Weights of a small mixture-of-experts language model, trained from scratch on English Wikipedia: 304 SwiGLU neurons an expert.
Below are experts of layer 5 (counted from 0) of a mixture-of-experts language model. Rows are named router (the router's row for the expert), gate (a neuron's input weights, with its number), up (a neuron's input weights, with its number) and show model dimensions 64-127. Each number is 128 + 24 x the weight over its row's rms, rounded and kept within 0 to 255.
After each expert's rows: "gets" lists some tokens that make up at least twice as much of what it gets as of all text. This comes from a sample of Wikipedia text that the model never trained on. Tokens count by the router's weight.

# expert 7
router [105  93 109 190 171 127 105 111 108 150 126  78 127 140 163 172 107 155 147 108 106 115 110 138 183 135 159 106 129 172 148 128 162 140 113  64 108 143 126 154 131 164 147 135 175 151 139 117  96 189 141 105 183 141 130 111 121 133 123 113 124 112 154 109]
gate0 [ 90 154  59 156 180 112 146 131 164  88 126 125 137 120 104 113  94 114 134 123 116 152 145 176 132 106  83  52  97 129 135 121 125 142 118 107 127 126 128 127 159 137 116 155 111 146 108 149 134 126 175 165 163  79 131 137 118 137 105 117 105  94 105 120]
up0 [ 96 174  73 146 162 110 148  97 148 105 105 123 111 113 118 106 127 129 131 110 110  97 143 106 145 131 112 119  86  95 115 109 107 151 110  98 123  99 141 160 108 143 117 151 120 117 118 135 146 135 135 148 146 117 132  75 147 151 140 127 127  98  96 142]
gate1 [144  74 103 132 110 127 136 153 150 142 115 124 125  91 139 151 122 143 142 149 164 141 134 139  82 105 127 155 131 143 136 102  87 150 159 113 143 145 151 135 166  84 136  97 110 174 132  83 123 107 185 114  88 119 133 122 134 145 153 112 145 151 109  99]
up1 [140 132 147 130 120 140 153 102 130 160 130 177 139  96 128 132 143 112 111 120 103 146  85 141 123 130 154 137 117 127  95 155 152 149 151 147 149 126 113 133 137 150 149 125 133 111  95 147 140 110 115 105 113 144 106 122 154  88 100  94 135 125 166 104]
gate2 [ 87 177 135 170 107 137 174 119 116 117 118  75  94 158  94 134 117 101 126 112 108 132 120 144  67 140 126 130 108 105 124 131 127 138 130 113 155 146 101 140 166 130 124  92 168 123 124 121 158 140 108 150 121 138  77 169  96 159  67 106 122 140 107 103]
up2 [ 86 155 157 146 107 156  98 117  89 131 140 114  97 145 123 152 140 126  82  97 166  83  76 114  66 125 124 118 151 142 119 130 149 102 154 107 105 111 106 173 164 139 117 155 151  81 134 140 152 126 142 126 106 161  97 165 100 152 118 107 111 136  97 172]
gate3 [100 131 100 117 127  98  92  80 145 131 116 129 127 125 145 164 136 128 143 173 123 121 155 150 113 136 107  86  92 146  96 116 122 107 122 167 157 143 172 148 171 137 109 143 136 145 125 112 119 157 146  88 129 132 113  85 111  89 117 119  86 142 154 113]
up3 [130 103 130 114 106 127 135 146 131 132 164 136 129 175 116 124 114 108 109 165 139 129 113  94 143 147 103 171 141 126 110 120 142 132 162 104 112 158  67 119 100 154 113 137 135 109 137 131 141 137 118 151 123 153 111 146 167 123 131 153  81 100 153 104]
gate4 [132  78  99 118 125 122 117 114 149 137 109 164 150 138 147 133 121 132 156 181 161 125 105 117 115 139  87 180 103 107  84 161 144  90  91 110 167 115 138 177 115 140 101 126 132 113 118  80  98 128 141 111  84 148 138 138 141  99 119 156 150 139 144 109]
up4 [154 142 145 142 141 115 128 123 130 132 138 125 132 157 125 134 133 114 131 123 115 155 110 172 129 100 118 110 159 146 111 161 136 119 213 121 151  81 127 140 155 126 150 127  98 118  97  91 120 144 122 133 106 113 117 171 145 114 123 129 169 113 125 128]
gate5 [122 124 104 135 146 128 107 110 127 179 124 148 133 127 131 140 129 120 141 121  98 113 138 156 140  96 126 155 114  87 109 140 135 120  96 135 132 143 161 110 154 132 138 122 156 163 129 159 135 128 158 115 161 108 130 136 147  92 124 127  94  91 113 191]
up5 [131 174  99 130 106  97 147 113 139 132 144 136  98  83 147 176 146  87 128 125 101 146 117 103 164 138 112 131 107 161  80 170 162 156 138 131 126 157 123 145 150 140 111 136 182 133 170 108 123 127 124 111 144 195 122  85 156 126 157 133 132  96 113 148]
gate6 [132 167 109 168 118 114 116 140 139 115 117 111  94 126 171 169 136 115 130 186  80 104  84 116 143 123 145 148  68  93 113 119 127 121 139 120 126 128  83 138 141  87  99  88 159 102 131  94 115 130 147 127 138  95 174 140 161 131 128 129 143 137 117 113]
up6 [147 103 112 106 159 187 156 138 128 136  98 148 148  99 113 129 167 113 150 110 157 124 139 130 118 116 134 113 144 110 111 125 124 131 107 118 142 110 109 117 139 146  94  87 124 109  78 145 152 136  79  77 130 142 118  83  64 162 110 102  97 118  78 133]
gets: " the", " of", " a", "\n", " by", " from"

# expert 6
router [139 123 125  97  73 158 103 106 149  91 127 140 128 114 104 133 142 154 109 129 140  95 100  96 134 123 135 105 166 104 146 105 137 127 131 175 134 134 143 125 110 125 128  97 137 136 118 172 127 134 127 131 104 121 117 155 106 113 121 151 114 153 147 127]
gate0 [112  99 103 128 134 118 123 133  91  87 104 120 118 110 136 166  95  85 108 132 152 114 143 157 163 137 164 158 133 148 100 149 115  55 149 141 153 123 149 137 108 143 127 167  87 113 113  97 102 135 151 122 100 105 114 119 118 109  96 105 146 107 138 112]
up0 [131 125 121 126 134 130 113  99  90 147 145 165 168 126 127 122 163 134 132 140  97 128 129 180 105 158  87 137 123 144 105 106 146 133 166 195 143 158 114  89 117 119 119 112 120 141 112 107 124 105 187 132 116 113  55 121 122 202 133 125  75 109 135 125]
gate1 [114 149 127 143 135 110 108 164 122 111 132  98 137 116 125 119 148  91  81 150  91 148 132 130 145 114 126 154 110 141 142 163 145 146 127 107  89 133 108 143 151 138 136 163 139 156 163 140 126  71 133 139  97 108 119 146 155 107  93 137 133 123 114 128]
up1 [ 77 144 108 108 107 113 159 144 117 141 129 140 135 119 119 148 154 119 119 124 117 135 123 147 129 103 144 164 139 158 134 166 118 134 157  66  87 133 130 146 121 133 147 166 128 135 132 163 145  91  99 145  76 134 133 114 146 140 138 141  81 109 117 131]
gate2 [122 150 154 158 100 119 117 143  94 114  86 122  93 113 163 136 124 113  88  84 117 108 107 116 153 142 138 117 143 106 160 135 150 129 142 154  92 162 115 177 125 127  56 138 136 171 139 140  84 174 113 139 116 117 134 130 117  76 129 144 112  80 142 128]
up2 [130 101  89 109 149 158  94 119 146 113 122 117 143 133 127 136 153 152 143 126 125 125 154  93 119 161 137 152 116 120 103 115 100 139 131 156 136 122 125 112 146 111 129  74 124 138  96 118  95 118 132 138 151  62 165 161  95 152 109 121 104 119 132 143]
gate3 [ 85 147 125  89 119 153 134 110 162 104 143 164 137 129  94 107 137 150 124 106 134 125 132  90 103 157 158 131 151 131 119 103 116 120 121  82 155 164 112  80 131 127 155 131 131 153  95 125 119 132 157 106 122 132 139 117 126 119 106 103  90 147 117 122]
up3 [133 143  87 148 133 128 135 126 136 144 137 133 130 139 126 128 113 155 108 129 131 163 149 130 145 151 155 146 109 137 143 179 136 143 140 105 157 145 127 155 119 127 101 159 123 106  95 139 124 157 125 105  72 128 112 179 163 153 136 142 142 124 155  93]
gate4 [151 169 109 116 129 139 113 146 155 125 129 126  69 102 118 138 144 129 142 142 100 137 133 123 153 157  94  91 129 107 133 104 111 138 168 135 148 139 141 130 115 171 164 104 123 131 104 101 127 120 154 167 113  89 142 153 134 161  97 106 156 110 141  95]
up4 [104 128 117 118 163 124 163 165 187 109 122 112 181 134 141 118 143 134 169 132 128 110 129 160 140 104 132 127 134 164 106 141 100  98 105 162 125 106 128 161 139 123 129 108 129 120 111 133 135 133 156 143 120  91 130 108 163 125  99 173 144 133 146 140]
gate5 [ 99 108 113 124  95 154  75 100 150 136  98 139 114 129 173 132 144 146 123 147 151 106 128 146  91 109 110 117 138  98 118 170 161 128 135 138 156 139 169 125 112 145 122 116 117 122 111 100 127  97 136 167 156 142 113 111 116 115  82 102 131 114 121 110]
up5 [160 120  98 135 125 163 112 133 126 166 123 126 103 113 139 151 112 177 142 113 168 159 113 131 108 144 104 124 163 171 128 126 156 128 129 124 153 122 142 158 127 143  88 154 147 123 132 145 152 134 173 129 177 164 132 176  97  90 115  72 122 124 101  80]
gate6 [119 126 107 136 139 100 101  89  98  97  99 153 182 130 132 112 144 147 118 144 113 105 125 160 146 130 124 129 131  72 142 190 170 106 149 145  96 148 132 155 167 115 151  93 132 109 121 131 125 139 105 135 126 141 123 135 136 143 171 180 137 112  85 172]
up6 [120 121 103 133  71  96 112 131 163  79 121 125  97 110 117 128 132 154 133 144  96  78 120 161 123 123 131 119 118 103 130 160 147 107 154 169  83 148 179 174 138 108  81 139 132 150 169 120 146 140 119 169  96 186 157 154 148 136 162 145 146 123 108 128]
gets: "\n", "==", "-", "9", "===", ")"

# expert 4
router [130 151 148  41 128 116 132 155 117 120 134 131 143  76 162 116 154 131 135 111 135 144 146 143 141 153 114 146 129  82 165 102  93 137 151 159 115 111 116 138  29 115 146 152 114 108 105  79 137 147 133 117 132 121 123 135 177 131 127 132 123 114 128 104]
gate0 [ 98 121  59 124 134 132 151 151 159  95  76 140 112 109 141 121  96 114 149 146 152 154 164 145  97 119  81 122 113 162 128 136 150  94 142 113 170 109 149  81  98 176 182 117 121 116 115 168 124 168 131 135 138 131 108 103 129 102 161 156 148 116 169 124]
up0 [126 164  94 111  77  86 106 148 134 113 137 114 131 127 151  99 106 141 122 106 136 163  81 109 100 119 162  93 127 142 119 117 114 116 119 126 141 173 141 105 119 116 165 123 145 124 155 119  99 132 138 176  85 160  81  85 165  71 139 120 133 124 143 151]
gate1 [133 115 125 160 106 135 114 116 125 106 125  80  97 115  91 167 110 166 153 160 136 117 113 114 141 129 160 101 119 149 143 124 121 135 154 100 161 104 148 138 131 104 108 149 103 108 142 150 148 129 135 124 140 140 135 107  93 117 132 128 158 106  74 113]
up1 [ 81 115 122 117 124 122 130 128 142 179  78 102 163 113 115 163  84 146 130 153  84 101 145 108 137 120  99 124 129 113 136 108 112 125 142 115 198 155 152 149  89 135 112 148 103 126 106 108  82 139 128 115 124  99 115 169 119 161 122 143 155 100 121 102]
gate2 [106 123 110 122 118 147  66 127 142 101  73  75 143 116 109 119 122 111 147 106 102 155 147 123 139 117 106  94 153 133 132 150 169 118 141 171 152  90 131 118 134 107 174 141 166 163 136 133 181  95 116 175 143  99  83 210 156 136 150 185 165 132  87 116]
up2 [149 181  90 167 148 116 170 138 115 139 161 125 145  93 133 147 156 116 109  88 118 131 120 135 108  71 126 119 121 144 146 145  83  75 134 108  74 124 125 118 140 117 110 174  94  83 102 104  83 109 147 102 127 108 114  99 145 154 117 146 118 147 161 135]
gate3 [118 135  69 126  86 107 126 103 146 110 157 107 119 125 141 149 145 117 137 144  93 111 157 163 168 131  97 153 122 155  62 148 175 116 136 156 156 124 155 127 135 118 194 125 163 135 152 103 156 123 149 164 146 130 147 149  92 138 107  96 148 110 176  90]
up3 [146 112 139 131 139 187 174 113 181 100 103 116 107 145 129 128 151 141 167 126 116 127 104 157 138 120 138 144 137 146 139 105 137 134 133  95 135  87 142 109 133 171 130 147  91 161  81 138 124 113 137 166 142 116 130 164 117 119 168 149  97 129 114 141]
gate4 [139 130 127 136 111 119 101 110 120  84 161  78 145 108 164 157 152 141 105 104 125 134 138  63 126 113 138 155 179 129 155 134 131 107 152 117 117 141 119 138 118 163 199 141 156 153 160 131 105 130 105 122 119 140 153 128 169 156 139 125 151 138 136 157]
up4 [143 107 130 139 119 149 124 128 114 118  96 124 140 121 128 113  91 131 109 118 122 167 150 158 138  70 135 131 148 118 138 171  92 183 163 144 109 136 143 176 114 126 146 148 158 109 161 114 118 130 143 125 117 142 113 117 132 106  91 137 119 170 127 138]
gate5 [149 162 108 119 132 108 105 133 123 147 157 130 140 143 131 109 179 126 102 113 123 113 151 129 148 121  62  72 128 163 109 135  94 133 142 145 136  86 118 100 157 112 106 101 123 140 143 109 161 127 138 147 149 117  82 113 135  99 126 141 115 101 111 117]
up5 [106 151 137 114 148 149 103 160 147 126 123 122 118 100 134 129 126 133 138  78 127 119  98 131 153 131 119 108 141 133 116 119  85 114 147 120 180  92 160 141 122  81  88 126 116 137 132  82 147 117  75 152 126 150 104 105 139 124  97 114 134 118 142 123]
gate6 [ 97 135 139 144 163 117 128 111 133 141 130 121 147 159 137 138 116 105 137 106  95 139 133 145 121 119 144 122 152 178 107 149 203 128 136 171 125 143 118 107 143 125 124 142 173 130 119 142 141 132 114 133 144 145 100 151 143 112 154  93 146 143 152 122]
up6 [ 93 156 129 135 170 116 125 105 177 158 151 176 164 125 154 116 120 118 104 110 130 104 109 150 123 127 164  98 168 150 113  83 141 128 131 152 156 144 151 155 115  90 157 139 158 107 134 128  92 128 141 180 140 164 132  79 103 111 154 108 123 134 140 136]
gets: " ", " |", "|", "1", "2", ":"

# expert 3
router [134 117 155 104 150 126 152 131 102 189 147 166 100 183 109 103 135 148 130 138 116 150 118 120 161 124 124 148 109 144 121 153 105 130 106  97  81 151 127 111 157 130  99 146 109 155 151 150 117 116 121  85 130 109 163  83 132  92  97 149  95 181 146 169]
gate0 [ 94 178  99 141 144 129 113 147 112 150 124 144  94  76 105 127 108 144  66 138 160 180 144  82  93  67 116 171 154 165 130 160 121 113 106 140 138 124 104 129 116 147 107  83 128 130 123 116 123 120 125 120 135  85 130 172  80 145 148  83 163 104  82 138]
up0 [114 138 133 125 118  89 144  79  96 143 112 147  94 105 101 103 166 138 101 113 114 115 152 124 153 103 139 142  91 108 115  85 132 116 103 158  82  82 150 160 139 161 121 123 134  95 169  99 150 148 148 110 127 115 136 145 121 147 138 105 123 113 129 124]
gate1 [136 124 144 140 143  85 104 137 137 152 142 133 133 152 129 149 124 167 150 135  88 152 104 125 136 138 113 127 157 116 137 143 154  88 108 139  75 137  90 148 191 119 103 125 151 109 168 149 135  75 112  99 118 149 127 110 159  91 139 115 129 138 130 147]
up1 [132 151 115 125 106  78 158 155 133 140 131 127 143 123 154 156 113 165 114 119 163 124  85  92 154 123 134 142  81  77 121 127 111 115 142 116  66 169 137 165  87 118 107 140 140 128 155 168 125 109 108 141  94 134 139 107 168  96 109 123 146 126 117 179]
gate2 [148  99 126 138 144 158 124 129 150 114 108 160 139  80 133 115 107 152 166 134 130 166 124 139 157 125 120 115  99 152 151  98 160  99 100  97 175 136 143  97 143 113 166 133 117  79 162 135 136 122 164 120 149 120 137 177 138 111 158 114  89 164 146 139]
up2 [107 147 110  96 118 109 128 100 136 157 104 109 109 129 134 142 130  96 160 100 109  91 176 125  98 121 109 173 122 126 106 116 125 141  98 135 129 160 127 112  92 115 107 113 123 128 138  61 140 116 136 167 153 138  90 177 152 186 138 147  97  94 124 100]
gate3 [149 158 127 147 138 148 125 129 114 151 174 128 124  94  74 134 111 127 113  86 123  98 125  80 154 113 113 104 139 130 137 156 150 116 132 116 121 134 100 141 143  88 125 116  82  88 123 132 131 119 143 122 141 116 127  86 139 136  99  68 133 144 118 140]
up3 [126 103 113 133  77 141 155 167 129 141  98  98 150  76 117 102 144 125 112 117 122 156 147 157 154 137 137 130 122 120 167 106  96 146 160 128 178 124 120  90  95 117 100 119 120 141 121 152 179 124 147 107 129 114  96 128  62 177 148 149 129 141 112 132]
gate4 [116 136 135 123 144 142 122  98 139  96 137 123 122 145 148 135 137 166 150 115 160  76 128 128 103 127 134 103 129 129 128  80 125 162  97  99 151 134 146 104 122 126 128 146 156 126 123 131 116  99 166 149  62 132 130 143 128 123 112 132 137 117 111 125]
up4 [144 141 115 120 115 100 107 127 129 139 106 113  90 118 135 129 106 119 154 139 140 143  83 124 152 129 128 149 123 105 102 106 111 143 117 132 132 179 129 102 126 170 128 144 131 149 126 120 139 126 128 150 139 136 108 132 143 137 172 118 122  89 112 155]
gate5 [ 94 129 145 112 125 141 144 146 134 134  90 136 104  99 136 163 126 127 103 211 107 127 114 129  99 141 130 145  85 146 152 159 131 105 131 113  98 138 189 126 145 149 135 165 126 149 137 140 138 108 121 169 119 102 156 124 165 113 141 120 135 127 145 129]
up5 [102 108 131 135 115 142 134 141 111 105 161 125  98 173 153 126  52 164 116 177 117 123 127  90 113  94 109 139  69 138 124 154 116 105 127 138 128  98 152 166 136 166 117 152 138  94 159 132 140 130 104 141 135 122 130 103 151  85 180  94 138 135 133 120]
gate6 [133 149 148 135 124  78 138 157 111 131  84 145 144 133 120 164 108 122 131 143 155 150 135 113 110  83 118 114 100 152  97 115 104 106 102 114 129 120 122 128 123 106 121 162 132 103 119 123 124 148 123 120 131 116 114 117 153  86 117 128 108 166 145 145]
up6 [137 108 103 124 127 138 133 119 109 159 136 127 153  81 131 125  89 116 152 122 123  80 128  99 137  99  99 177 126 132 117 123 143 126 157 150  98 160 149  81 139 140 133 140 141 132  86 109 128 122 118 110 129 128 134 144 115 149 152 112 101 121 116 112]
gets: "0", " |", "2", "1", "5", "3"

# expert 5
router [187 129 146 154 150 106 101 146 123 123 112 127 131 116 140 118 112 147  82 126 100 135 180 168 165 119 117  90 116 101  91 160 146 128 135 164 119 121  95 143 132 100  92 137  83 116 128 136 164  92 120  99 125 138 136 149 118 129 148 155 122 170 114 113]
gate0 [138 112 135  99  91 149 152 129 140 101 115 126 160 128 144  69 103 124 119 138 145 101  90 131 143 145 106  82  99  95 165 123 182 141  96 179 156 175 121 101 157 157 135 125  77 178 101 114 181 147 154 166 153  74 112  91 104 136 137  96 148 121 119 165]
up0 [125 112 140 114  97 157 120 129 154 173  96 147 163  99 130 109 116 107 144 112 163 147 135 135  91 134  94 108 149 143 150 183 127 161 120 152 126 131 100 155 139 143 128  77 109 137 166 128 144 111 109 135  83 109 180 155 142  99 133 166 158 140 106 159]
gate1 [160 106  82 117 135 120  83 125 145 154 127 101 157 172 132 143 111 115 151 172 189 145 174 128 150 137 122 119 135 177 100 119  97  95  88  84  83 126 112 111 132 129 125 111 137 130 135 159 113  95 155 119 140 115 148 138 125 113  98 109 144 160 145 135]
up1 [127 132 177 135 123 111 150 132 119 134 153 148 122 127 114  98 109 106 139 106 114  76 141 115 138 103 123 149 114  90 134  70 108 151 141 155 182 141  97  88 132 137 109 145 126 128 173 127 103 150 134 158 133 126  78 123 143  58 127 139  86 143 134 159]
gate2 [136 122 112 158 160  99 183 114 135 114  97 137 152 134 123 129 100 114 132 116 112 125 136 125 175 122 148  99 101 146 115 164 141 121 129  93 100 165 103 130 115 118 167 142 142 113 105 134 105 176  87  88 128 113 148 114 106  93 155 119 118 100 123 127]
up2 [152 136 118 120 109 126 149 122 108 176 148 110 119 155 102 126 130 131 100 135  73  99 114 150 131 113 150 117 125 162 135 170 129 151  99  97  83 141 106 119 120 125 168 100 125  77 119 145 140 129 114 135 148 105 133 133 109 149 126 119 113 151  95 114]
gate3 [119 150 111 130 112 149 131 129 132 128 108 144 137 154 142 117 162  91  89  93 156 101 153 161  81 135 126  86 109 106 133  93  68  76 169 121 103 126 123  90 140 134 149 116 113 110 148 158 130 131 162 103 142 121 110 114 118 137 153 148 143 134 138  88]
up3 [133  92  98 127 125  99 108  90 143 109 123  98 123 123 109 108 149 138 137 118 116 108 118 159 119  78 145 159  90 128 158  93 151 135 170  92 123 101 122 185 115 162  85 158 126 115 143 125 105 127 146 163  80 157 136 120  62 151 118  86 101 114  94 115]
gate4 [173 124 134 107  89 122 154 138 143 114 103  91 121 122 142  75 155  83 125 114  92 120 158  93 126 115 121  74 116  78 165 122 148 180 123 142 155 128 118  87 107  88 126 102 139 104 117 105 132 124 109 140 140  90 148 139 153 181 189 149 145 148 142  92]
up4 [148 153 127 118 123 136 137  83 150 167  86 117 148 123 141 111 108 153 145 132 122 143 152  87 118 125 141 136 172 120 133  92 132 112 141 154  99 112 120  73 140 133 184 132 116 139 139 139  94 131 157 131 126 103 179 136  98 158 148 157 126  90 133 179]
gate5 [113 148 136  95 118 120 141 108 120 122 118 128 142 141 118 146 119 150 119 111 139 136 135 116 153 143 119 128 113 101 121 148 127 110 143 164 125 120 136 108 142  31 125 116 110 137 171  72 146 130 131 120 105 133 153 144 106 107 127 152 146 122 133 136]
up5 [157 112 113 151 104 129 112 107 106 142  88 161 141 122 152 108 113 122 108 183 161 131 109 152 158 154 140 189  90  97 131 102 167 114 147 141 128 128 119 127 110 145 144  88 169 114 161 130 119 140 119 144 138 172 110 110 142 144 125  87 132 105 152 118]
gate6 [149 132 154 113 151 105 108 138 168 141 137 117 151 118 150 138 158 105 122 152 122 117 117 121 131 126 189  98 147 127 117 137 100 121 167 196 103 144 127 191 174 158 140 119  65 119 106 115 100 149 124 150 142 136  92 104 151 148 140 156 169 121 111 173]
up6 [117 128 129 107 107 139 143 130 139 129 137 125  88 122 120 107 136 120 153 160 138 119 137 120 146 120 143 158 130 126 142 133  86 118 128 141 111 167 175 161 114  93 132 133 144 138 126  99 158 203 109 134 123 104 183 115 158 140 123 169 131 137 150 126]
gets: ",", " in", " (", "-", " In", "),"

# expert 2
router [120 137 167 202 125 151 141 133 157 142  96  92 147 103 121 107 131  83 159 106 130 136 122 108  97  91 132 154 140 106 126 125 106  96  98 125 128 161 116 108 141 124 138 124 116 102 115 133 111 113 147 224 144 119  87 150 119 143 106 107 113 135 107 130]
gate0 [115 126 105 118 129 136 140 133 138  82 100 114 146 100 131 144 157 130 142 171 156 140 125 128 101 111 114 120 133  99 110 157 140  80 112 117 100 109 128 122 142 129 170 150 116 123 160 170 158 118 141 114 127 150 164 130 144  91 118 122 123 150 158 130]
up0 [ 87 129  95 145  91 118 130 130 117 107 106 110 119 177 116 111 116 135 129 119 139 113 145 138  90 119 128 116 144 155 176 142 141  78 143 135 114 105 163 109 139 114 122 126 112 111 143 136 112 154 113 141  74 104 122 119 116 132 151 145 154  99 131 139]
gate1 [119 168 143 181 173 118 143 117 172 129  97 163 144 128 145 147 132 147 124 128 114 132  97 146  98 104 128 104 116 187 113 164 146  82 132 100 120 103 136 142 127 154 151 114 112 100 116 107 108 151 118 138 120 122 142 122 165 102 128 135 128 122 161 134]
up1 [174 146 123 132 111  95 108 162 135 106 161 131 131 110  70 126 149 102 118  79 136 121  95 156 166 132 123 127 120  96 121 132 137 120 101 121 135 144 105 134 106 144 123 146 107 170 128 152  93 104 105 110 133 101 114  96 146 108 125 135 105 166 123 143]
gate2 [102  92 122 112 166 118 144 101 124 133 109 124 194 108  88 149 100  93 127 103 164 137 146 120 119 137 120  87 112  82 166 137  83  86 133  85 138  91 139 136 136  95 143 148 114 119 122 107  99 126 119 160 136 131 102 149  91  96 116 176 105 127 100 142]
up2 [125 122 129  76 124 130 117 116  80 147 122 130 116 146 142 140 156  91 159 148 130 153 154 150 130 134 171  68 137 127 156  78 119 111 134 126 119 107 157 134 102 132 138 118 153 159 189 133 137 105 127 109  88 124 123 136 108 113 135 141 154 120  99 146]
gate3 [157 159 122 182 150 115 153 138 126 139  97 137 114 147  95 107 111 144 117 146 151 131 141 160 114 160  74 100 129 122 142 124 140 150 158 150 114 139 170 125 129 158 143 129 125 120 102 167  80 168 145  98 159 108 132 109 158 115 123  83  88 112 113 140]
up3 [141 107 115 158 113 132 131 110 131 137 146  73 108  98 132 158 119 168 132 131 133 110 131 121 130 120 102 158 181 137 112  92 126 135 158 132 125 117 147 138 187 122 156 126 139 122 122 148 130 138 127 110 112 140 117 110 145 116 134  72 104 132 117 131]
gate4 [ 99  90 101 151 125 139 123 139 147 115  99 117 150 141 115  97 138  74 118 123 131 122 176  81 124 140  98 138  90 115 112 122 102  67  99 133 115  81 145 127 118 115 142 124 156 121 183 145 112  99 111 136 180 102 173  83 146 110 157 124 139 133 111 161]
up4 [101 144 135 110 125 141 137 108 110 124 153 156  85 116 130 114 106 118 172 185 122  82 125 166 171 123 189 162 141 195 161 158  97 122  88 155 116 130 113 168 150 154 136 109  88 113 112  95 130 160  92  95 122 114  99 176 111 148 149  92 132 110 138 165]
gate5 [104 111 111 127 148 143 141 114 107 149 197 127 144 142 165 137 116 179 126  94 157 162 138 142  87 115 108 154 134 141 154  78 100 128 116 122 129 167  89  98 128 113 156 124 135  91 153 112  92 143 137 121 136 103 103 156 151  75 135 147 123  96 129 156]
up5 [145 133 171 148 135 110 136 115 116 116  69 127 137 130 124 137 119 101 124 159 169 105 133 125 153 151 100 129 113 116 129  95 146 148 148 102 116 112 161 142 120 122  83 164 125 102 123 134 146 137 123 146 123 122 163 148 117 154 110 125 103 157 125 117]
gate6 [127 150 188 193  88 154  73  85 111 106 155 175 127 120 150 129 101 123 141 160 154 142 124 125 104 139 150 137 132 127 101 114  95 156 152 144 157 181 164 106 138 128 118 165 141 159 135 135 146 162 179 137 163 108 100  95 177 116 126 117 134 156 148  96]
up6 [117 117 181 150  75 119  89  99 107 148 111 131 131 143  81 157 101  91 117 131 134 175 130 141 135  64 113 135 175 150 133 143 119 136 156 109 114 154 204 126 172 101 131 161 132 140 110 126 118 153 163 156 154  65 144 105 168 131 126 105 104 142 145 137]
gets: "s", "ation", "es", "ers", "ing", "er"

# expert 0
router [104 132  73 162  96 135 121 121 179 114 137 152 120 177 100 125 137  80 101 156 147 134 135 144  46 139 127 137 105 167 130 126 109  97 155 111 161 144 183 127 201 139 131 110 112 147 146 117 152 130 107 147  82 120 158 107 143  96 140 114 175 111 136 164]
gate26 [151 136 103 108 113 132 134 128 116 130 122 131 104 122 104 124 148 110 110 108 137 114 165 101 128 120 119 127  82  94 156 129 175 120  83 153 136 140 165 129 145  81 109 156  97  81 157 194 161 129 149 121 168  76 175 143  95 155  97 127 125 226 104 136]
up26 [131 154  99  99 135 140 127 138 154 179 166 133  72  87 137 137 143 100 154 125 138 162  78  93 116 116 129 109 139 123 135 172  30 188 124 149  59 135 136 131 123 142 147 120 113 130 108 112  89 116 121 162 134 119 105 106 152 115 103  91 135 110 147 141]
gate27 [ 99 138  91 142  93 152 136 112 140  85 160 139 109 111 153 169 164 119  92 160 169 101 114 139 128 153 133 129 140 141 128 124 112  87 184 132  95 119 158 114  99 141 135 128  86 126 182 151  97 122 106 157 133  99  86 112 122 102 101 146 169  80 139 125]
up27 [132 127 143 156 159 139 138 100 127 132 118 108 127 109  81 122 138  97 144 126 155  85 181 107 112 136 147 102 134 107 150 109 133 110 127  99 115 120 147  75 151 143 143 161 136 152 147 121 156 132 111 105 150 127 159 105 144 142 105 157 112 119 117 142]
gate28 [ 78 145 127 146 137 137 132 139 116  99 152 108 139 163 127  98 131  82 170  92 122 107 160 134  77 136 166  90 123 128 156  78 128 129 150 118  91 135 118 136 118 167 127 152 114 155 150 144 139 161  96 172 128 137 167 156 130 146 201  95 139 145 136 120]
up28 [164 126 144 133 174 135 152  93 130 129 115 163 151 127 152 135 129 143 110 128 101 116  98 181 124 143 153 100 176  96 133 111 111 131 113 136 123 146 131 101 147 161 165  80 126 137  91 146 114 122 140 142 130 126 134 124 132 130 106 113 160 128 143 146]
gate29 [171 102 140 124 110 104  98 149 140 166 126 175 120 138 122  81 130 140 135 120 108  75 110 116 117  87 113 145 122 112 128 153  88 116 149 125 121 111 147 105 108  81 137 140 119 135 142 132 115 144 136 105 113 120 118 112  86  92  94 115  62 192 120 171]
up29 [151 144 101 136 101 132 168 116 176 146 147 116  95 150 118 138 161 133 149 109  82 126 142 123 100 106  95  77  81 131 119 109 123 142  70 132 136 172 104 110 194 122 130 117 129 136 112 143 161 159 157 127 137  91 160 123 157 146 161 123  74 110 146 110]
gate30 [147 139 147 167 162 118  56 106 152 125 118 143 111 126 120 109 139 152 133 115 156 141 160 142 149  82  95 130 114 128 104 131 166 110 178 106 168 144 117 130 161  86 106 113 147 123 125 138 155 130 176 143 160 137 117 139 107 122  92 120 148 135 147 179]
up30 [126 112 139 102 142 108 147 161  93  89 114 105 154 137 102 182 104  93  94 109 106 107 161 126 139  76 129 114 131 140 127 124 117 154 131 162 121 133 140 107 104 120 124 169 135 131 141 123 144  92 131 110 115 145  93 121 131 155 185 160  84 148 159 126]
gate31 [143 137 125  82  82 106 114 105 111 154 112 135 141 107 135 158 144 101 152 111 124 164 149 109 134 178 134 143 135 144 145 117 109 152 114 131 164 105 146 160 100 148 163 132 124 138 127 108 135 121 105 187 118 152 155 104 111 148 125 147 126 148  98 122]
up31 [175 129 117 145 142 138 141 142 100 136 176 126 136  84 152 139 107 103 117 122 129 129 154 120 109 118 127 149 120 115 128 169 163 127 121 114 114 165 103 141 148 163 160 162 112 148 113 158 130 110 175 105 145 100 172 135 142 156 150 110 120 181 164 108]
gate32 [134 119 171 145 131 152 180 102 159 155  95 177 132 133  95  99  99 180 117 155 130 155 128 133 145  87 106 102 122 151 115 136 105 140 140 117 118 118 173 148 194 170 119 109 118 104 146 115  88 154 121 132 130 138 121 153 111 136 120  70  74 151 114 185]
up32 [113 109 110 118 115  82 149  63 124 128 104 107 173 125 146 169 106 138  98 135  98 107 107 127 100 112 143 132 115 150  99 132 135 143 137 136 100 117 141 137 150 120 119  96 166  60 145 164 132 126 158 136 118 129 107  82 109 143 118 143 155 151 135 124]
gets: " and", ".", " was", " to", " is", " for"